Below are experts of layer 3 (counted from 0) of a mixture-of-experts language model. Rows are named router (the router's row for the expert), up (a neuron's input weights, with its number), down (a neuron's output weights, with its number) and show model dimensions 0-63. Each number is 50 + 10 x the weight over its row's rms, rounded and kept within 0 to 99.
After each expert's rows: "mostly gets" lists some tokens that are sent to it at least half of the time. This comes from a sample of Wikipedia text that the model never trained on.

# expert 11
router:44 58 50 59 41 37 52 43 44 63 69 42 48 36 50 21 49 60 50 80 49 72 65 43 52 50 70 42 56 70 36 56 47 54 53 44 32 44 63 69 32 59 43 33 49 48 39 70 53 44 50 49 47 47 58 64 38 50 35 58 56 41 48 51
up0:64 51 61 47 45 37 44 47 38 43 60 47 53 44 55 45 47 48 55 54 52 44 33 55 35 48 49 47 49 62 40 68 53 51 61 50 24 52 54 59 48 47 57 48 46 39 48 50 61 49 40 41 63 45 36 55 54 51 51 56 50 51 63 69
down0:50 53 28 42 64 54 38 36 67 67 52 65 52 46 55 65 42 54 60 58 37 39 61 44 46 32 40 55 49 61 55 45 57 52 48 55 61 34 48 58 39 43 47 34 58 40 48 47 56 55 27 70 56 51 71 52 55 71 64 58 38 57 76 37
up1:50 62 43 61 58 44 54 40 34 53 40 47 50 46 52 47 54 49 47 53 48 56 48 50 56 57 54 62 47 57 52 71 53 40 52 54 50 54 55 56 47 52 48 51 32 69 53 41 46 61 37 56 49 40 47 53 63 53 37 70 58 47 33 67
down1:49 65 41 64 57 47 42 48 52 40 49 61 54 39 60 47 43 47 55 41 36 63 57 50 48 49 62 46 52 46 61 51 59 47 45 42 58 59 37 63 48 51 41 56 60 66 62 43 47 40 36 54 69 46 42 49 45 43 58 50 47 50 41 54
mostly gets: " Pok", " Hast", " Koh", " vacc", " Cort", " Paralymp"

# expert 53
router:45 52 54 58 57 64 57 53 39 68 61 32 48 45 58 45 66 57 36 53 50 64 65 64 55 28 50 52 61 58 49 58 44 55 51 52 31 55 55 57 45 53 41 41 39 54 29 61 42 63 56 49 33 62 60 43 47 51 56 59 66 35 44 32
up0:54 51 50 48 58 64 59 52 66 45 55 58 48 61 50 59 77 46 44 56 62 48 50 50 53 54 48 40 54 52 59 59 47 43 47 50 48 19 58 58 59 61 54 54 58 42 51 59 56 33 48 52 43 40 53 57 37 42 49 43 34 69 59 53
down0:51 50 55 55 56 45 47 55 56 47 58 41 50 42 61 52 47 64 51 51 43 53 50 43 55 62 57 61 39 57 36 57 40 42 50 47 42 48 42 51 56 47 34 50 64 53 48 47 50 52 57 37 53 30 49 51 44 50 61 60 66 57 50 55
up1:30 58 31 52 43 48 46 60 45 70 33 53 74 49 34 55 61 44 49 47 51 57 34 50 54 41 47 68 30 52 48 40 58 66 40 51 35 59 48 39 41 55 43 57 44 49 55 66 39 53 47 54 36 44 38 46 47 51 70 51 66 51 55 37
down1:59 49 60 40 45 60 45 64 25 50 56 59 71 59 28 47 62 70 50 47 50 48 50 46 47 33 62 61 37 49 60 56 48 58 44 67 57 51 58 51 67 47 45 44 52 59 42 52 37 45 54 47 63 46 49 62 48 45 41 50 51 42 47 44
mostly gets: " football", " footballer", " baseball", " tennis", " league", " Championship"

# expert 87
router:52 57 56 54 42 46 48 44 44 53 67 47 28 33 56 43 42 75 37 71 40 65 73 49 46 53 68 57 62 63 35 62 42 55 66 38 37 54 63 58 40 70 65 44 45 47 42 61 51 42 49 49 50 52 45 57 45 45 39 58 51 49 58 39
up0:53 37 45 46 69 60 52 58 49 56 50 57 28 64 52 75 43 56 34 48 35 70 47 52 50 44 49 54 53 47 44 42 41 57 52 29 43 45 39 41 62 49 31 72 44 52 51 46 60 45 62 26 52 48 60 46 41 53 41 50 50 63 57 46
down0:47 51 46 56 40 27 42 47 67 41 64 50 41 63 36 45 39 47 63 32 45 80 37 47 70 60 62 41 49 43 48 62 54 41 53 44 33 33 47 46 47 38 54 35 57 52 61 40 43 63 56 41 65 38 60 51 61 60 58 59 67 56 43 50
up1:48 59 49 39 49 49 45 54 49 61 41 59 54 40 54 57 51 53 50 46 43 54 53 50 53 57 59 56 42 55 52 62 39 42 51 38 36 41 42 45 43 48 48 45 22 40 54 64 38 44 42 70 41 49 56 39 52 71 62 52 51 66 47 50
down1:55 42 56 39 31 53 43 61 49 51 60 46 49 61 42 52 73 39 55 57 46 50 59 64 48 45 59 47 47 55 53 55 69 53 45 50 56 57 59 54 47 46 64 45 47 60 70 36 56 60 44 30 60 40 61 44 47 48 46 52 54 63 48 49
mostly gets: " Pok", " Hast", " SP", " Koh", " Soc", "apo"

# expert 57
router:33 59 41 50 58 58 56 67 40 34 57 58 44 44 67 43 54 58 61 44 52 54 54 46 66 35 49 41 53 42 51 47 43 43 56 51 42 46 60 58 58 51 52 42 45 46 29 60 62 43 41 60 33 64 52 38 48 50 61 43 50 46 54 39
up0:44 69 40 60 65 57 39 52 36 29 48 48 62 48 41 45 56 47 63 39 48 45 66 53 57 48 80 55 52 47 54 39 50 36 57 44 54 36 56 52 44 40 54 33 57 48 47 49 59 41 48 45 56 57 52 43 59 47 38 46 46 51 66 70
down0:66 50 61 61 59 46 51 27 58 52 53 39 51 66 41 56 59 46 45 65 53 42 56 38 44 61 51 54 60 62 32 48 52 46 46 51 54 45 45 38 44 51 55 41 54 58 31 49 51 47 47 29 54 38 45 65 37 56 54 45 37 38 52 57
up1:56 56 57 33 42 41 37 48 42 42 45 42 50 41 66 36 66 47 52 49 61 49 41 52 54 60 49 42 58 57 61 57 43 55 57 45 52 58 40 47 59 48 56 53 45 40 50 53 53 46 53 47 40 23 42 53 30 51 45 70 46 68 50 52
down1:33 54 28 45 40 44 63 73 57 42 61 41 67 77 36 48 56 45 66 50 58 44 61 61 58 49 48 55 54 53 48 55 50 49 42 53 36 49 42 46 47 57 53 44 69 50 24 43 46 31 41 45 54 37 53 53 59 53 61 40 55 62 44 56
mostly gets: "),", "\",", "',", ",", "\"),", ",\""

# expert 43
router:18 46 29 60 55 47 50 66 43 37 43 56 41 47 38 44 65 60 55 63 44 63 45 52 56 51 56 45 46 54 57 56 60 49 71 47 53 42 56 53 36 57 68 44 46 49 49 55 46 49 59 34 46 60 32 38 58 60 44 48 70 61 42 40
up0:60 39 39 58 46 51 40 62 44 35 42 51 41 55 52 54 51 47 51 59 50 57 33 46 50 39 66 35 52 44 52 47 56 53 55 37 48 52 50 54 57 45 57 38 41 43 31 57 39 57 60 59 49 59 52 57 59 43 49 49 59 46 67 56
down0:53 58 74 49 58 50 52 59 51 59 47 44 57 45 58 47 46 59 48 54 38 56 49 50 29 52 52 60 50 43 50 51 39 47 64 50 44 42 54 61 48 51 65 29 47 44 47 38 37 60 43 81 52 32 55 44 70 68 47 50 78 45 62 64
up1:36 56 42 53 55 52 52 41 63 36 47 51 50 44 45 44 52 51 66 53 46 21 41 43 58 67 59 17 50 45 42 69 49 61 51 42 32 42 63 48 58 55 68 38 56 41 45 51 52 57 49 60 54 47 59 61 40 61 66 53 49 51 45 69
down1:42 57 61 30 43 50 48 47 56 64 20 50 58 49 60 42 37 47 40 47 54 64 65 38 54 55 67 53 44 56 49 36 49 58 55 53 43 42 55 54 43 59 41 44 67 47 15 46 43 49 50 54 45 63 64 56 53 57 36 45 37 54 51 29
mostly gets: " of", " Among", "Notable", " regarding", " Of", " among"

# expert 47
router:49 60 47 39 44 52 48 48 40 48 69 62 46 43 47 30 59 60 50 56 38 89 46 62 57 29 73 48 43 75 55 49 55 63 66 55 38 45 72 64 40 60 51 55 51 48 37 44 44 55 54 56 50 54 40 48 52 58 50 51 61 55 58 44
up0:61 49 58 58 50 50 55 48 49 63 76 49 43 45 60 41 50 43 49 33 61 47 42 37 56 46 46 47 47 58 47 58 48 51 49 53 31 48 39 64 52 56 48 43 55 59 69 61 46 44 42 44 45 49 51 51 54 49 68 50 53 43 63 46
down0:81 27 44 60 30 39 47 44 55 58 50 34 40 47 52 31 47 35 37 53 50 33 50 66 44 56 54 30 47 57 57 41 40 49 54 47 69 56 43 60 52 44 45 39 63 75 63 60 59 54 59 52 48 46 52 63 60 41 52 43 45 39 41 42
up1:43 53 59 43 50 67 33 52 81 47 48 61 44 54 50 57 48 53 60 49 51 56 39 54 58 45 49 37 23 55 49 54 42 67 39 47 44 43 41 50 56 41 55 29 48 31 66 53 59 53 62 26 39 52 16 50 62 61 58 36 52 58 65 39
down1:51 39 62 54 51 56 57 53 58 48 33 51 55 53 39 59 58 41 58 31 42 46 68 45 46 53 41 43 23 54 54 64 44 48 40 46 55 33 39 64 54 64 47 35 63 62 49 51 60 29 43 58 61 50 45 62 29 53 64 30 35 63 45 71
mostly gets: " including", " titled", " called", " renamed", "including", "also"

# expert 44
router:52 52 47 60 63 64 61 52 48 49 61 44 46 46 67 46 56 47 39 59 44 51 64 52 53 38 43 43 54 45 50 56 39 65 56 30 33 58 58 51 58 58 46 50 32 54 27 48 59 54 46 37 41 62 58 45 51 53 49 55 68 27 43 39
up0:38 49 49 53 46 56 27 47 53 46 54 49 60 58 54 45 58 44 34 42 51 51 44 51 45 48 40 53 49 58 58 42 29 39 57 55 47 48 45 61 58 25 34 44 50 29 38 49 44 33 60 51 34 42 54 48 42 67 41 39 65 48 56 53
down0:47 33 55 55 61 41 46 43 58 51 44 70 55 36 48 38 57 53 58 50 56 54 52 55 65 58 45 59 63 54 48 45 53 48 55 50 58 47 41 52 48 50 40 46 50 48 49 62 52 46 48 50 49 42 62 46 44 55 54 55 54 37 55 48
up1:51 47 52 55 49 66 54 56 56 43 70 61 43 57 57 46 45 55 47 46 57 65 61 61 46 62 45 62 50 43 55 56 39 67 55 62 43 75 61 61 46 40 56 40 47 46 52 47 43 40 61 48 27 53 38 60 46 58 46 59 76 61 34 57
down1:42 52 38 61 42 60 40 55 46 55 33 46 35 48 58 54 43 67 38 62 35 47 35 51 41 37 45 62 47 42 41 61 41 51 60 49 39 43 61 46 26 55 52 64 40 54 53 57 39 53 50 46 49 56 36 50 60 38 58 55 44 53 48 56
mostly gets: " politician", " producer", " footballer", " actor", " singer", " writer"

# expert 93
router:49 53 53 33 43 49 58 70 38 34 49 41 54 41 55 41 51 63 45 49 69 59 43 60 72 33 51 42 53 41 49 54 46 53 54 54 39 52 56 62 52 52 56 30 42 50 37 56 54 41 51 57 37 53 47 31 48 49 55 51 45 36 61 35
up5:51 57 42 45 50 54 71 67 45 40 52 74 46 40 37 44 51 48 52 45 36 60 34 44 64 46 64 42 68 37 34 49 55 41 52 56 55 56 65 47 58 53 57 68 67 52 61 31 43 36 39 55 50 68 34 49 44 33 53 47 44 39 68 48
down5:51 50 39 58 44 57 36 35 45 44 58 56 41 47 62 43 63 47 49 46 51 27 43 53 54 35 59 41 52 52 52 52 49 65 48 64 59 61 49 53 56 57 36 58 49 39 53 55 35 61 37 41 56 48 51 43 50 71 75 32 51 56 54 49
up6:33 51 50 28 58 47 66 46 45 58 58 50 59 45 38 44 31 52 48 34 43 67 50 60 32 48 49 36 52 63 34 40 55 45 46 64 46 62 30 54 44 32 48 49 50 60 52 60 40 47 47 55 05 55 58 42 39 51 71 49 46 22 54 40
down6:52 58 52 50 40 73 33 49 57 54 55 52 53 47 41 52 44 59 61 45 50 64 41 47 35 49 54 47 34 52 58 64 39 44 59 58 57 35 56 52 34 54 48 44 51 53 46 71 57 54 55 60 50 47 50 44 41 44 48 49 57 50 43 73
mostly gets: "',", "\",", ",\"", " ,", ",", "),"

# expert 28
router:46 46 41 44 58 47 53 57 44 47 49 50 56 48 36 44 52 44 53 56 52 63 50 50 49 49 60 42 53 42 48 67 59 51 54 37 41 54 44 61 45 57 63 46 49 37 44 44 54 56 50 45 43 58 58 34 45 66 42 56 68 68 54 48
up0:38 56 37 51 47 68 61 55 23 39 50 51 68 61 48 47 43 57 37 47 48 38 63 50 50 45 53 46 53 63 56 44 64 59 54 38 48 59 35 53 45 46 43 53 41 55 42 53 45 57 56 59 44 55 53 49 48 58 54 58 59 53 46 45
down0:51 44 61 72 43 36 63 68 62 48 54 40 54 30 25 40 68 40 52 43 51 61 55 54 41 45 45 59 60 61 49 38 55 61 37 63 36 52 35 42 54 39 66 51 52 37 38 34 48 54 30 61 30 54 51 56 65 20 53 62 44 49 59 35
up1:50 53 41 43 45 44 34 53 53 48 48 61 51 61 56 64 43 36 41 54 61 51 55 51 58 45 58 32 47 46 60 59 37 51 40 41 53 36 47 51 42 42 43 38 40 54 51 51 52 59 56 59 57 57 66 42 54 58 61 30 45 40 58 57
down1:48 55 43 40 54 37 49 59 61 37 58 54 60 46 25 56 45 44 43 47 60 56 43 51 43 58 44 38 60 41 46 70 57 37 57 39 25 56 40 40 65 36 57 51 48 64 51 34 59 51 42 37 56 50 59 65 66 53 44 68 45 47 39 57
mostly gets: " and", " or", " but", " &", " vs", " while"

# expert 56
router:45 35 61 43 46 38 50 49 41 49 63 50 42 41 64 28 46 76 34 49 40 57 43 41 52 52 60 26 51 65 39 51 30 59 49 51 48 67 58 59 53 58 67 58 43 40 39 58 54 55 46 40 49 47 47 38 36 63 58 56 67 47 53 50
up0:40 45 41 40 57 61 39 47 42 43 72 49 58 47 54 55 44 61 44 33 47 55 67 41 34 70 41 32 57 36 61 46 35 57 52 53 53 38 47 49 78 46 54 45 52 42 55 59 50 47 55 50 59 65 63 53 47 61 54 33 33 58 68 57
down0:42 49 64 38 52 40 52 57 75 41 29 54 57 28 52 39 56 52 44 59 55 55 42 50 40 53 53 42 48 68 55 58 37 44 47 40 43 42 30 52 48 45 28 65 52 59 47 58 52 46 46 44 46 34 50 49 48 48 42 57 56 49 61 65
up1:68 49 45 55 51 62 41 45 38 55 54 34 51 61 38 58 58 37 27 50 54 52 50 32 52 45 50 57 44 57 41 44 44 47 57 52 45 53 54 36 27 60 46 22 66 51 46 48 99 56 47 58 61 48 51 48 62 50 32 62 34 48 41 43
down1:50 59 49 40 52 54 57 55 59 46 62 46 45 30 32 56 42 50 42 61 61 55 37 54 57 55 54 54 60 51 46 37 44 58 47 47 53 58 64 49 39 71 43 48 58 49 24 52 44 41 49 41 68 51 15 36 62 63 32 55 51 40 36 29
mostly gets: " Sar", " Krist", " Ar", "And", " Kar", " Serg"